From a checkpoint of a small mixture-of-experts model trained on Wikipedia: width 192.
Below are experts of layer 6 (counted from 0) of a mixture-of-experts language model. Rows are named router (the router's row for the expert), down (a neuron's output weights, with its number) and show model dimensions 0-191. Each number is 128 + 32 x the weight over its row's rms, rounded and kept within 0 to 255. Numbers have three digits each.
After each expert's rows: "comes before" lists some tokens at least twice as common just after its tokens as in all text. This comes from a sample of Wikipedia text that the model never trained on. Tokens count by the router's weight.

# expert 197
router:112092128164140113113147147189139084144117089161124121066133130137049126133113113114107101139098100147117168106159074093134140175147164146128089139081126154127118106089123145066101102078127122162163112202127216131152108128135101119169091133131151132082070069090089123152129122080101135120135156147108154215147113135164178133098116132092108146147156116126168165049091116138142119097119140076107152159142203158130174144167173123102060104161134087109160132105099142145087048064099187149143160153093159135153118128149114133144080159122156180142119076196148156136159117198146100114
down0:128123104135136135142134184103141125081199103114114120090100128177109116172165118075139122095144152155112149168062135154064123161071143098116099174126088089119079119117161173122115170121107137110202186170096147150145107120117130146115160156136090125118099158104091088135188092108087122127125107081156097165053103138085196084165123168142136159143074121178164146088127155163153191192141146098177117114162105129104174162083143172097136104102158125144146109078180088170070106139139102154103145071140194169138137159077059079088141088111132145128177134098136128089126127129137153122
comes before: ",", "\n", " |", "–", ".", ")"

# expert 88
router:105130069169154093123170132141131110166105074162072115064192113107117084111103120101102126102075113167157153123132104084107180164112140127110125153106129131131155152076126170106087116109161136150139106171117168139127151092102134151121162159087108117086077108108083074076158126073123146173155122074145146184175089134164175142121111118129070135085188147118175134156109098120121116159101090115163135131183145141123175162165215136110135102120146080153156159090138142124087086026159189169135093122079134103199136101102090172142088147148151165184161110141129144086176114096098132118
down0:114111107121101156140083112109123119107107154143156095128178117173072142144134151129143106146141118110112158204089151113157095145049124169104170154158087112136140097169137128147115164205113144153134205170134125182191135104061079147142128104156076092098070111127093091080170097099103097128141156096114101151060179124140167157143097093105154089133063130151151160115142155133153197135148178092113131140189120143116190096146135091141124092144132101179129145054084097073082134134135155140128144068139168094135076170151124113176091101118119087121200140129108114168142118117070095150
comes before: ",", ".", "th", "s", " and", " life"

# expert 220
router:084150126169152090133123136111129110139084075147111069070150118151090101152138115092144114114100102131156188176146164094157142194202146176086073171070137126092151129106103152085125151110158112116126098150072182174147119143144108127152126126113138100140069125150109104175126118112063177175157153101048129160160091104119203157106091140109094119154147148121173183103100079047080141095136108157105139120130160132104138179153153106092079104142102083090110103142111108170073127128121168136160145151120145112133172120137088144121061146120124196145084149153165213081103134141156141112
down0:188118119200160115093143142097120108136107190102111093113058084094101095083131092099126134160123073103137110099217118164163134116109162174101115096077113111153179117116170191114111098118129185104125092167173107135183158104129065106196132158134199152119098155079102123106148106156146152122179075106121123148081057122118137143115108088085181117133086158107103136098059153145141132126155086082103155142172179123125128141130114153148082136071170134121128133124117153165207161150108136167136099116107118130147131109091150113179092132153142116139104131141152146121077117168204198139
comes before: " |", "%", ",", ".", ";", " million"

# expert 226
router:149121133118164118138119084122126147152116042145130086122141146146095109106119114106081073111151109100146122134156106109129158168086085095074136148123127136163138109102100176106171115043125041100086073145120167180113118148092139136188090115099123133103083151152127071104119118143145109139193144120106146137168124112151120107094144149092125190133132166092143112113117067119100163152117170135121176144144111164108146144207114142123057111153166104074189114133106146167094071133166160112145116153098184131142182139166121205190045130136149158142045163164124179116136131132130167181
down0:199130113077136129100107068154135159132131164118045169118088100130148159098171114154137138163123168185134142140072096131096134127119133120111196144125191065103132168120079085111164172134126108095085122167148108196131138173124126128105105097201155095190175117086145125110114143144046116150144137141171119136106121132119126111119105123138129103079120126145165120118127112181212147094053142129127137108155078175083138131148129124183120176145083189066126175099155075166092122207133116110115135157125124156125084094126123147131085068081167103104114146076125096152136133152138150072
comes before: " the", ".", " least", ".:", "thlete", "ZE"

# expert 195
router:131126072145134108139135104118130138176147110159119084106124148118102095072146100099089135052122133113114172183206123126087142180155089103105094147118168139133133118077128126067090142139110111108098098133110190166125130174111128162166117133129142120138116124137136147121131133103126123168146138129161128173152138107111130103076109084097112156116139141037213211126113144130118132104106114083089113101219156121123195127193160158133092135146138099162196128085118176114030130109133189140098149158107136101184086067123103170129134136104109159140092114178177200118095085104158162107
down0:113134150125113104124095124108141043084111133114108108138134067151150137128101175192136128169137077137202132089090102096105143073085110170096174124163133119116141068169162131182164168114129136199199121151092069119144145130134141121108162160100147095122101069133117122119101116140137119151094154099108187074125172091099107166118212188149132121138140115179088092134180166164065117192213138148166108143094176187102084124089102111115093169164144157113108135131090084116138098161125101109148089132113118073122148137103145103104157136155117120128117123154142116069166160178082099152
comes before: "|", "-", "\n", "===", "==", "|---|---|---|---"

# expert 125
router:038160063155118123134128089165094118103109110120095072063146121160056140108136124111103120117145085146132126117186103102135154172168119090123102174064108134108151124095137171098152160107188121123108076192092153168137166115108132116171139116109154135142101173133156087158122155123076119160116105091088195146162134110143174111105107093117093136153142148119176132139102132082122150110137169092142112142134160165101159091163130140098111088145098093111170136117066133124054107148143196161152126159118125069177108076155104158123056154142158115199132113154209198081126144063120143125
down0:146148154162160121162123096111145181116090173179171120123133114106163133072134154090105139150135092106122129131141184126107114120116144144103164153152125165172154142091104163135118171110194212232129140124062114183127114159102096120112104159095120143098110140116137088108108094129177114133108170135133149255106114116090110122136103130151090153109151137095142134132170121134090123086096137080088107075130099065116126161106114148169113134101122176104186091119075053066147100125139076144148086135159149114104121121182116111123157113057156149140162102117113134186157168133100199162
comes before: " |", "%", "′", "″", ";", "°"

# expert 82
router:080128061115158145112118094133090152128122090150123133100168138122101117111154180086102110128076132136121183141159110122157100178115138115089120145070124103193138132134052160105149139065160108184075087165092112200149195120091098117117123117054113102163123170179101090133110166072119098166100089102064127155172086119111133111126144104157083150143138150116182168127062148097082175129126179127126142108197138109109138146194173105102097161115170143134166136135098135118074134132171148144137077159105148077140128112150141134130123129137060115205124093173179187157147150115107148157
down0:139171119142126065080121094095116142228121139136140149167135104124053154113164109191108064162177102133150140146081137084133095095163175101119095144122082098191106202155149146157129052114094167160045070105088129136122146153089124118116099145114124148145081136192211116115196124077090121085108160153133192147098120117169138124110127107145120176150114106158144178120090130119070131156132105148162150113157079151140151189145136108156139174130117109158139139091155098169095145149090097117142141091116193106119101169120136113143145127111094116123170139085131139145085165110185104110
comes before: " |", ".", "–", ":", "th", "%"

# expert 250
router:091184086114124101132133081152154078158095081139148086104201154085065141133137111113030094143103120162099137120141091110175130161155161164085099138061118132140144135137092158076161139101187143138104132172089133150155175129113163086135091109106117147117122094116145085166102128120136155123149113122080181149194113077155177124062097157151074164123139120117176146120115139113088196121063171095121126099180145148108133137176164108105102158123178108127198158140101125116072103130163116175128139158110144134156092096188133165095081186136153118135110101201134176153148080134143104119
down0:107140121115179143135125161150164126110111130160162145109108167165199131160036161122135131107200188101105091143117151171092163143101135103155098153129114119087139113040144182126087124079104079147102159158144116135128078125107127076099148123180130111189152152153096122085159136122157122122142178161136079171123133119123149082104104129147160125107127119063124163104054086094099168115106128127102155138125124095154094070148181126133129110122111061073100088170101108104144156130184116162084102108121118182143195103187170134138200104148093179123132113118137093196118146115059163157
comes before: ",", " |", "th", ".", "–", " May"

# expert 90
router:109106093177173119178166122141151079119118084170124131065190132102084117106158091106092124088100111128177179072151071088131152171103173111122087158108165156167145132075118130098118119084167091145159100208153204133154157109131109104141157123140140095115064111081073065091101153071092149144144135131116158183148132156184174121102128136102093157126158146151176152137079143108115136143123132125140141176144169115107139117159183137101069106135123125138149107100112172140102098093177155129119152112070175127181134058112088144137080121132139193143138068184161196125125122123143095146
down0:148124147136113133127174101143067103155153072075106119134167111121127127161137167126131093124101118100137120106114132169075104168147179154065169149108070103107147086101171124122127132100158140105121154153152107101146123138151120100107151087120168109132060130077059130165099095115107139090161091160129144193123168127103113172091082131114049123087156143158208159142057181127144173206160133137102112131192075168125118199165100172110147130169156150161111134174092137187072126136088119148064082183146160115128139133165166139134088135137150076078079124091133147163113090122153154129
comes before: ",", ")", "–", ".", "),", " |"

# expert 214
router:077098129140197105137139084159096129146133085157127143093209139138084122104135149141104036124158129153133156134153143132134170167177136140089128175075127146132102114079112163107171101092202085080116111192131153139120155124113127077146117120038121065145070134137106071100165160072119140119129094129078178158173134113162163129126129128099088136130170140089170122118097110145125143175085172118136124133176155161099123153175143139104106142121160113091123130050100104104124084115174172212135150131141121096109069129117128148159080154124140181188083078164185157120101123147125143155
down0:112145118121135139101132153156161117129140165126031184097117061111081179126142112112117123159077125121079110141112128172172117119065144120121159145118104092086145099133106145117095107123137167155086138083119105172150098112151141080124130185108099154106145100101133137150104133193159104135094098045156147211145120132151174116156123166132120101116116163134088153149121150160157078172060173095047126159107140061151125126185092144124174096132050162122148116083212131086142140146165173127184135203144106128135091176122119177162138115094101142153101146180141132134165067132132141124
comes before: "==", " in", " by", " the", " a", "==="

# expert 207
router:054132134165142112158140102163133131108115105139132127079177138122110109144120158139099071125120097139147144148151130124154144159181110166086129205078110096114126130125101163098147146091168104119122073187100178151155139142102132128148140146048125105137055072127096112136144100072094162134115136141099181162169154123152192105111138152080096172110149114088177143133107110107115142162089182072126100169167195176075132131156151107115097111150180060074123132084077079145096084091167190156163149175128145124152120156143099131165084150125159185166098097177147168103061122156099120107
down0:186136108138097110148117163113162115116131098069127112153121059092134126181163121161173170076107116182113129153108133137123158137149158153138112134134123127169100114141182138151162096144095142107123138059147176154166178132148146157148182141110111133109112124138093063200055134150162120157117089102126170151115106100102169102104113139118100130131114153153175074072098125171140134069146164145079096125116130087116141079133072147104132143121162095187123138187084123129130150133147099120126179155157095160118134167027162136100098151145149104041183131157060148072070198169087139126
comes before: " |", ",", ";", " as", " —", " in"

# expert 215
router:092114098101186083161143132150169131138096075144110112150159146154079117089062141126105103111176154141068149160209137113119164162171160143112076164106140144100134110085085153076109139072186070139101111181124167180132141174126106142190095082086125118099070133114085104111145098090118112130168174133084142171175118115141104131097136105063098154087182151109162164122119078102106178146118136100116171118173157123153157183154141124140085133138114105110152102049103118125130069109145140090103155152128152068113138085172126151134125147157161189178097082159155198096160114129149116129
down0:194122134188096132102102175113146076131140132075097153141115181163186124170102125105141127148180142181143135157174133134083124144147155084109176164128140154132123129121161089125152092147150128149122121107092140100096121142113131165154150108140076120121154166137140096118104185109099113161097107082106186141142137150132116087082083017063089099108097075152156124142127087133131147125151167085085177148135121179144131170176142102167053188146149196116077121078139174115106096133144086098091066130112126061118166134149105098094138121159137201123153129146119108067139184137158077092
comes before: " the", " in", " by", " to", " a", " with"

# expert 208
router:094117109170127110131114135109133098122117040193125103051105147150099077100148113134063091030128100157132206138164129113135144207106142125125072108142172111123148169070059147127112104117155125139131098112086152221105113175134127123122126126135170102125147118084164154103135154127158124188137125083122100184213143111138110129145169137120110160094157168155209149135099121093085100137093135153139141094121178096161109209177179150147111135089170119149133111103132134116064111097147144146111165080086147130154122082136126127105113130089120177131113138161153115079151096155124132162
down0:162153174124149144086156056084118108146108140166110147137123143104139087153102109111164134121083159132130160170138102193093156112113131072135094137121153153135126143120106143123106092185148117074106086132109110111195101099129094160152108086146127197159147158107168093223156116143146135120118100189146092111126072184126056137126117041080163143104135139173119114157113108144153173102127105117060058133148130089137128125109102110176190127182141136076136081126097139119112158124157129138087137131127200131170104108179122199175154106121115084199111072100127159149061110132148159102
comes before: "\n", "==", "The", "In", "===", "-"

# expert 183
router:110144110124169092159172119160134096118131114162102118063215157129099111109147152088118074118109064166194142125143142142124150172136096147100141169069115151154128123115123161117172103124146148096113088154092160144142171104095134122129122127062109129171079115114162071093147136080132141150102129101094168159122195138138178083099121151090100131164142147092187138108090132115104128131067161130115115138163132170110156144168136114118104152137154028082161121073094113170070107126158166163128140168128138071172110146144111140194055153109158132185101055185182140125082126154078137164
down0:099105147142144159130205111115104101098106124211148172057131146091138114117096118168098131086115132140115124181152111152063070145142145199114154116110116169075132118099130165142146185151072125182101116130198110134101176075123099149168112152142158139195170159176072106024130123104144147123104105101111132084082131152134183110155139138134167142081121128095060155119098152156107184136134139120174141130171153094137140143128112111061101174090123102164117138096070079076161106105094105196132114121145107087120103183162161141154136107077124078103116115113156142157141151136114151146
comes before: "-", " 0", "|", " 2", " ", " 3"

# expert 237
router:131163102139101119133160082210137145129150111142131095082210159125086146132135090098064115144104122155153151131160093118184116185134133139085139147062137098094146126126082184115110105109202077145120138189116146183152141134079143091124119136106119099140075119123107097164109076049158138121120103116086169144185119127144191103093132102070071145138154123144180147139094151110094144122085116112147136108207100100155161163159153130117109126074153099111135084137128122122051043111199110166144149139158146142133097091180135144148066168138144111158122088172120185137118083131144138135
down0:103195140110138144127104100127116152136063106139147163121154135128106132112050119171127142154155109160148103090107125142158122122108079110137126101157158140088102155161158148145151100150131080124075158131126101119081129112097177106175124172163131149115102152139143149159122150075058158088176118202065186118137099132199092106115162120153180166109155089149127105135094144123152100080098137124149166140170125166129128119195103117194174068063145106093119095129134143108176109119093096093149137176197177133115127092120138102143146140135161067067038169146155090145171099073103077078
comes before: ",", "–", " |", "th", "',", ":"

# expert 146
router:063094120164156172172158117184113120153130113170102136078168168126105087126116144146087088119126093130153130113157115130138194173156120116126083139045115138113131124091150159094137069084218090130149068152144177138128129108095154119169128142040193125121089120111107086139116129086119134113160155110124179149168114123129169156073123106093092156125141126102155141145091122129101126176087159090108156164141117176071145162185155127126094130124174093078120092064077122124108091097139205159142158155138121108154111146167135143141077159108154189203105086189159165128085118109116105117
down0:067135093149143064146114167175100126148184109140091134147081124183128144159085146146201130145124160112157125115123099086138168105166124131142113113118049169118123171146100087106122106111185140103197126166138150159099116102099188110070148101141118141053157124073092093095167126123165177083152129183158143095151111129154168111154118068139153154109119104180126113153142080132177123127144151135147099185059069110154158151110169131136127161097178083140104091097141107108155095144098151187114149160121115126105062202110095110089115147078179198111142141118097085087099106145152106148
comes before: " and", " but", " which", " where", " with", " England"